From a checkpoint of a small mixture-of-experts model trained on Wikipedia: 346M tokens.
Below are experts of layer 2 (counted from 0) of a mixture-of-experts language model. Rows are named router (the router's row for the expert), up (a neuron's input weights, with its number) and show model dimensions 0-159. Each number is 200 + 30 x the weight over its row's rms, rounded and kept within 0 to 999.
After each expert's rows: "comes after" lists some tokens at least twice as common just before its tokens as in all text. This comes from a sample of Wikipedia text that the model never trained on. Tokens count by the router's weight.

# expert 13
router,198,276,245,220,122,214,147,217,226,171,244,212,244,221,190,202,231,154,230,275,182,166,243,207,170,182,223,171,230,155,226,233,188,202,249,194,203,227,179,184,222,183,202,260,202,142,216,204,230,218,170,182,210,178,211,193,183,208,215,132,198,232,214,210,214,204,209,238,231,217,181,241,196,147,215,228,184,205,202,219,225,216,182,211,240,198,180,184,184,196,175,275,197,195,188,177,193,142,190,219,209,191,194,209,181,258,206,194,178,252,224,213,213,192,225,227,195,193,215,265,192,224,242,232,216,185,195,148,172,235,166,178,197,216,204,212,168,181,146,187,200,181,168,302,182,197,162,219,195,176,232,233,200,171,190,166,223,130,200,227
up0,226,174,271,233,222,186,215,168,133,215,157,207,143,211,197,204,202,195,186,178,154,238,222,190,238,189,204,220,193,209,183,192,237,209,175,204,159,200,210,198,206,204,174,194,233,216,187,161,160,191,236,173,218,191,206,219,214,218,116,257,216,200,156,195,183,213,136,194,204,172,233,192,188,260,214,144,212,197,212,208,192,226,220,226,163,232,193,228,238,220,206,229,217,214,165,206,169,324,196,222,251,193,175,201,150,176,161,209,185,201,211,235,204,200,166,114,233,178,191,198,180,188,142,205,229,222,194,198,217,189,236,175,203,224,208,192,181,201,203,175,200,181,245,117,181,188,225,174,211,229,137,171,216,257,181,200,213,171,187,229
comes after: "\n", " |", ".", ")", "==", " ="

# expert 19
router,186,316,233,204,133,250,160,203,214,161,247,207,224,223,202,196,206,181,224,272,205,174,245,207,167,191,243,181,233,168,237,238,213,237,236,217,213,222,174,203,212,187,210,232,216,150,210,176,226,220,182,180,181,188,198,161,172,199,210,126,189,233,245,185,204,203,213,228,197,208,194,250,186,172,196,213,228,219,200,199,221,186,181,190,234,187,199,217,194,208,187,272,217,198,181,180,208,150,201,208,222,207,216,225,203,239,199,185,192,258,252,217,226,198,210,232,231,228,220,233,179,205,278,221,197,222,214,160,165,211,150,186,221,199,203,259,171,191,168,170,178,173,176,297,183,212,163,208,186,186,226,210,200,149,193,143,222,163,182,224
up0,239,223,202,184,200,206,219,229,184,233,225,248,207,194,200,180,220,197,215,220,152,191,206,198,171,160,170,226,146,250,183,198,208,187,194,214,189,221,262,186,160,157,183,229,211,222,191,197,199,137,164,124,207,195,224,195,235,206,192,239,218,232,200,178,183,221,187,191,250,227,211,157,177,231,187,215,172,175,222,246,135,189,171,223,206,195,155,209,173,157,212,218,205,164,182,141,154,227,178,237,210,204,128,174,148,171,187,192,184,208,193,159,179,178,189,239,268,216,147,242,151,172,167,218,200,191,149,235,253,181,206,186,147,189,177,198,231,221,180,164,228,151,169,191,220,252,214,189,217,248,179,182,242,237,157,200,172,162,237,229
comes after: "\n", " |", ".", ")", "==", " ="

# expert 56
router,202,230,185,141,203,219,160,183,163,200,192,266,243,123,213,190,226,210,172,177,195,211,215,244,232,216,197,232,221,221,188,216,166,211,183,228,143,227,247,230,186,189,117,166,203,216,186,204,168,178,181,174,227,280,267,162,217,215,140,236,202,212,245,163,204,228,221,180,186,205,192,194,205,205,239,227,194,141,204,218,237,250,193,218,182,189,213,246,199,208,271,234,204,169,206,197,142,224,207,171,217,215,166,169,174,235,194,226,209,235,169,157,198,182,242,215,202,217,141,189,240,217,210,237,234,192,213,136,176,202,206,175,217,181,221,175,180,231,199,163,196,190,204,187,189,211,173,168,250,218,196,215,172,214,170,185,267,254,193,191
up0,155,232,219,169,245,168,161,209,198,222,218,230,248,206,144,187,219,220,189,172,203,237,222,176,190,207,244,153,214,161,175,240,223,178,179,195,192,254,208,221,187,179,221,243,192,227,143,242,158,164,150,200,236,135,168,173,206,231,183,208,219,193,189,222,184,146,193,253,179,187,246,198,194,216,249,175,174,246,185,219,183,165,160,243,203,277,143,178,193,174,222,215,196,188,201,184,180,169,247,273,206,204,241,216,205,205,194,202,158,191,252,159,213,175,186,231,186,202,148,192,175,194,235,191,236,172,223,191,224,189,208,168,149,184,152,190,173,193,173,184,231,148,225,205,169,202,233,182,230,166,214,172,262,166,170,222,221,223,200,159
comes after: " (", ")", "″", "born", " \"", " Votes"

# expert 109
router,205,240,193,209,186,187,198,221,185,206,177,193,207,167,130,191,265,233,219,224,151,219,253,228,216,172,226,182,254,204,149,203,211,230,176,220,206,198,239,212,189,168,180,212,225,217,177,194,187,163,207,207,227,203,275,197,231,140,270,211,169,196,223,173,175,224,247,197,179,239,273,183,143,233,229,210,181,206,168,182,195,167,161,250,176,169,173,192,189,184,168,222,204,179,174,121,188,187,216,202,227,160,211,207,190,209,186,247,193,232,176,153,177,197,183,278,154,243,180,194,168,187,167,234,267,162,178,248,198,201,226,209,175,242,240,190,168,178,171,202,174,213,199,247,200,151,183,184,248,211,198,225,217,228,177,211,203,161,213,213
up0,206,229,221,203,202,164,174,165,257,170,206,227,228,195,182,222,218,213,138,235,170,187,254,181,218,181,207,220,216,198,173,229,259,197,210,199,183,173,177,239,236,183,192,229,195,195,180,201,211,170,197,167,270,200,206,200,182,210,182,227,208,177,202,204,219,191,214,231,204,256,170,159,234,210,218,203,297,217,182,219,229,203,193,195,160,150,132,215,186,200,215,247,222,189,132,151,163,172,209,218,206,196,192,200,176,229,211,218,185,212,253,245,137,174,182,217,254,217,239,208,137,196,197,183,170,149,204,208,197,195,248,234,198,211,197,172,128,151,210,190,178,214,191,157,216,232,204,226,184,252,159,183,225,178,252,206,233,217,164,277
comes after: ".", "1", "2", "0", "3", " ("

# expert 10
router,259,231,180,252,217,205,176,245,248,205,214,214,239,212,208,192,207,216,202,219,204,208,222,207,207,163,192,256,188,203,263,223,155,150,218,155,177,206,221,214,185,178,162,191,224,188,135,237,178,152,162,200,208,188,211,194,202,185,219,126,219,217,217,240,221,205,194,228,184,237,187,206,180,121,230,216,201,213,210,206,169,238,195,236,231,208,139,232,202,182,192,237,203,113,173,178,208,156,165,228,191,244,232,124,215,201,221,238,202,184,250,203,217,196,210,284,181,188,132,199,210,245,208,263,195,172,169,193,202,184,162,191,178,211,221,213,217,205,222,185,252,180,212,218,212,239,154,211,202,228,187,231,242,209,201,190,189,190,217,254
up0,157,238,203,196,176,233,176,162,180,139,201,163,239,181,160,205,180,178,234,213,172,204,184,189,144,149,201,173,223,253,210,182,215,194,234,217,227,193,225,216,212,197,176,224,236,171,216,129,204,150,182,165,180,209,226,112,248,185,184,206,259,167,233,227,230,182,204,193,177,175,216,205,123,182,207,237,239,204,171,232,165,179,230,248,236,222,164,203,165,208,191,162,213,188,203,174,207,287,222,173,159,259,154,219,202,203,195,189,170,215,227,194,197,175,204,197,193,179,207,210,180,244,207,166,202,202,184,195,155,201,186,218,176,210,143,210,216,243,186,158,236,220,205,211,167,192,198,233,190,192,227,172,234,166,170,132,266,215,226,240
comes after: " ", ")", "0", "3", "4", "%"

# expert 21
router,178,200,199,169,227,239,213,172,198,205,195,188,168,164,204,191,236,256,187,252,155,194,222,228,184,138,261,236,200,207,255,183,221,234,186,194,155,266,221,229,207,137,206,207,222,203,168,197,260,239,248,218,199,226,234,160,257,189,182,195,221,203,204,192,160,169,241,200,208,186,157,196,187,228,208,180,209,227,213,225,209,250,164,195,214,168,195,211,220,241,223,199,177,174,186,178,146,165,188,196,186,199,175,199,190,218,188,237,203,169,208,162,251,179,180,180,209,144,198,162,231,144,189,243,221,188,206,173,158,254,244,214,116,212,221,195,215,210,184,187,157,160,162,252,149,177,181,214,246,173,215,215,230,150,193,203,129,194,207,216
up0,209,198,181,199,202,177,194,234,226,240,243,173,222,193,105,265,186,215,188,160,161,191,199,190,187,152,216,188,202,190,169,202,218,191,189,211,217,190,208,237,206,207,168,141,142,159,240,246,219,149,160,184,189,248,235,211,238,215,220,160,206,192,222,180,161,203,221,227,241,246,199,252,192,177,237,234,142,226,198,171,160,143,144,178,196,201,195,219,189,176,149,231,168,202,184,175,184,190,171,245,172,236,243,166,192,211,213,178,177,201,179,206,202,142,190,214,162,262,208,182,163,237,163,168,224,146,213,185,210,230,216,221,187,257,183,245,223,232,193,219,214,178,225,219,237,207,185,211,209,232,230,185,186,159,221,226,262,160,205,247
comes after: "2", "0", "1", "9", "5", "3"

# expert 17
router,177,239,235,205,206,194,196,189,235,211,255,204,176,227,175,195,256,218,212,239,186,202,214,212,185,198,234,181,175,219,163,202,222,200,193,224,184,197,186,167,184,153,240,225,236,191,164,170,205,214,171,205,191,141,215,202,196,164,154,225,254,215,179,207,189,225,236,216,234,248,233,179,211,199,201,178,256,246,212,190,176,224,172,238,175,232,181,236,261,184,221,301,168,239,115,167,142,233,220,212,232,210,213,222,166,194,195,226,185,203,197,167,222,201,171,203,243,190,199,186,179,190,210,218,188,213,177,233,172,175,219,152,139,207,169,167,169,142,132,197,155,193,155,202,210,182,176,216,226,259,165,236,226,242,178,223,212,223,262,218
up0,197,170,212,189,166,222,239,237,156,192,231,225,191,166,131,196,192,239,254,217,213,181,253,198,215,140,214,190,259,238,247,215,177,213,260,158,195,203,196,181,209,191,169,197,203,218,207,229,146,185,222,207,146,179,227,183,162,198,182,220,243,229,181,198,184,174,226,208,187,210,160,175,161,184,204,178,147,197,254,193,166,222,230,221,211,212,219,236,218,162,231,215,196,213,197,177,143,203,224,223,219,209,184,219,211,236,221,224,168,188,215,235,154,233,202,153,181,210,186,200,143,247,211,225,188,174,178,218,216,178,181,204,237,269,211,167,158,226,253,148,230,238,160,182,195,153,178,220,209,255,190,224,195,216,155,153,179,112,224,228
comes after: "0", "1", "2", "9", "8", "7"

# expert 74
router,168,214,214,167,225,177,251,182,191,160,198,220,179,192,217,116,213,199,158,197,214,247,184,172,205,246,199,259,179,232,213,169,218,175,146,218,197,186,242,188,181,150,157,199,290,194,220,200,207,221,157,182,165,225,222,196,278,210,193,230,241,188,205,152,208,191,217,224,223,222,188,203,198,232,179,209,222,279,224,207,186,270,189,226,201,164,194,181,205,202,206,192,165,168,164,160,204,229,264,211,224,224,225,204,217,196,234,190,218,162,170,182,132,193,240,219,162,205,222,223,185,200,261,202,221,238,188,224,174,203,189,196,216,225,210,136,201,251,237,209,198,221,171,197,172,184,159,179,245,182,211,218,192,160,178,125,225,233,199,204
up0,175,230,187,210,150,229,176,215,206,215,210,250,229,150,167,252,207,185,162,253,219,195,169,188,135,220,201,237,238,181,237,219,149,156,278,163,214,174,228,219,206,160,177,221,194,180,202,249,188,179,172,156,218,219,182,153,181,171,224,182,210,217,210,208,186,204,239,214,167,180,243,186,219,208,194,212,221,227,180,228,178,192,182,213,188,223,188,187,132,188,193,193,188,153,153,197,196,196,213,205,169,169,212,208,189,212,201,194,181,274,220,196,175,196,235,258,211,230,202,269,204,196,276,215,204,165,213,160,189,178,238,222,209,272,196,162,217,197,99,202,185,170,177,240,201,216,212,247,195,183,218,244,211,208,205,179,218,176,154,255
comes after: " ", " on", " ·", "5", "6", "4"

# expert 72
router,163,241,200,183,147,197,163,187,220,158,176,198,217,158,215,209,200,203,190,213,156,262,215,246,190,223,186,164,176,185,254,230,167,250,196,193,149,212,221,289,149,201,179,178,274,182,178,182,220,169,232,212,204,162,286,195,200,204,209,213,195,173,214,170,229,227,196,187,159,246,221,177,187,211,189,219,185,227,227,164,222,173,239,201,211,263,231,240,222,172,198,180,143,200,180,141,176,221,210,172,211,249,196,185,212,218,250,195,213,202,168,179,172,237,276,218,195,201,234,214,237,202,166,170,255,235,215,176,221,172,251,155,184,211,169,158,257,193,224,241,205,218,228,162,198,218,186,205,205,188,221,200,164,230,203,178,214,180,185,212
up0,195,238,208,218,178,211,167,225,276,202,279,219,180,202,164,206,223,208,225,234,223,205,233,151,222,139,194,202,182,203,198,181,171,164,242,197,157,187,199,223,237,192,141,275,205,157,235,283,165,199,187,142,195,192,210,178,200,168,178,191,228,194,171,184,240,232,198,191,245,259,274,237,180,203,231,228,198,219,227,242,161,218,178,218,208,153,166,194,205,176,188,241,152,206,146,183,209,165,186,218,198,181,177,215,124,210,216,202,216,190,198,215,172,198,183,168,235,201,151,235,169,180,189,274,240,232,163,220,215,200,183,192,217,196,194,191,158,208,197,213,216,164,192,234,203,241,222,212,224,193,194,196,240,193,157,195,155,154,200,206
comes after: "1", "9", " ", "2", "8", "′"

# expert 99
router,191,224,155,153,221,247,185,182,225,259,236,179,234,186,186,250,175,196,188,226,147,198,201,184,225,190,212,175,179,262,143,152,207,217,219,181,171,213,213,225,217,203,172,162,245,163,226,205,212,195,221,152,170,219,281,148,225,198,194,214,181,208,242,188,202,244,196,162,161,164,164,176,184,176,188,141,221,187,267,208,203,227,192,236,227,279,144,148,217,236,190,231,177,216,165,173,198,213,220,193,212,196,161,179,238,175,214,178,223,206,178,208,177,231,212,221,252,189,216,184,229,211,210,211,187,152,174,174,263,195,224,196,184,176,151,183,213,171,182,181,234,164,213,214,211,183,195,170,201,147,166,219,156,203,231,161,156,214,162,250
up0,164,235,182,233,193,200,220,231,220,140,236,193,229,234,209,261,216,224,195,215,237,175,226,203,169,192,212,208,280,220,175,217,158,127,173,152,171,256,199,195,209,217,166,203,191,212,206,196,219,167,259,188,178,213,184,204,164,184,148,203,180,237,202,233,161,188,213,214,215,223,240,217,200,195,190,214,236,154,230,178,174,212,129,211,187,173,251,198,209,205,171,163,194,182,189,204,207,197,204,197,222,213,196,169,160,248,223,222,165,184,224,178,202,163,200,169,225,240,189,164,166,231,212,177,172,174,179,170,197,198,225,197,244,162,204,183,168,247,207,149,255,185,275,249,137,170,202,220,253,207,144,190,239,191,149,185,185,234,231,261
comes after: " ", " |", "0", " —;", ";"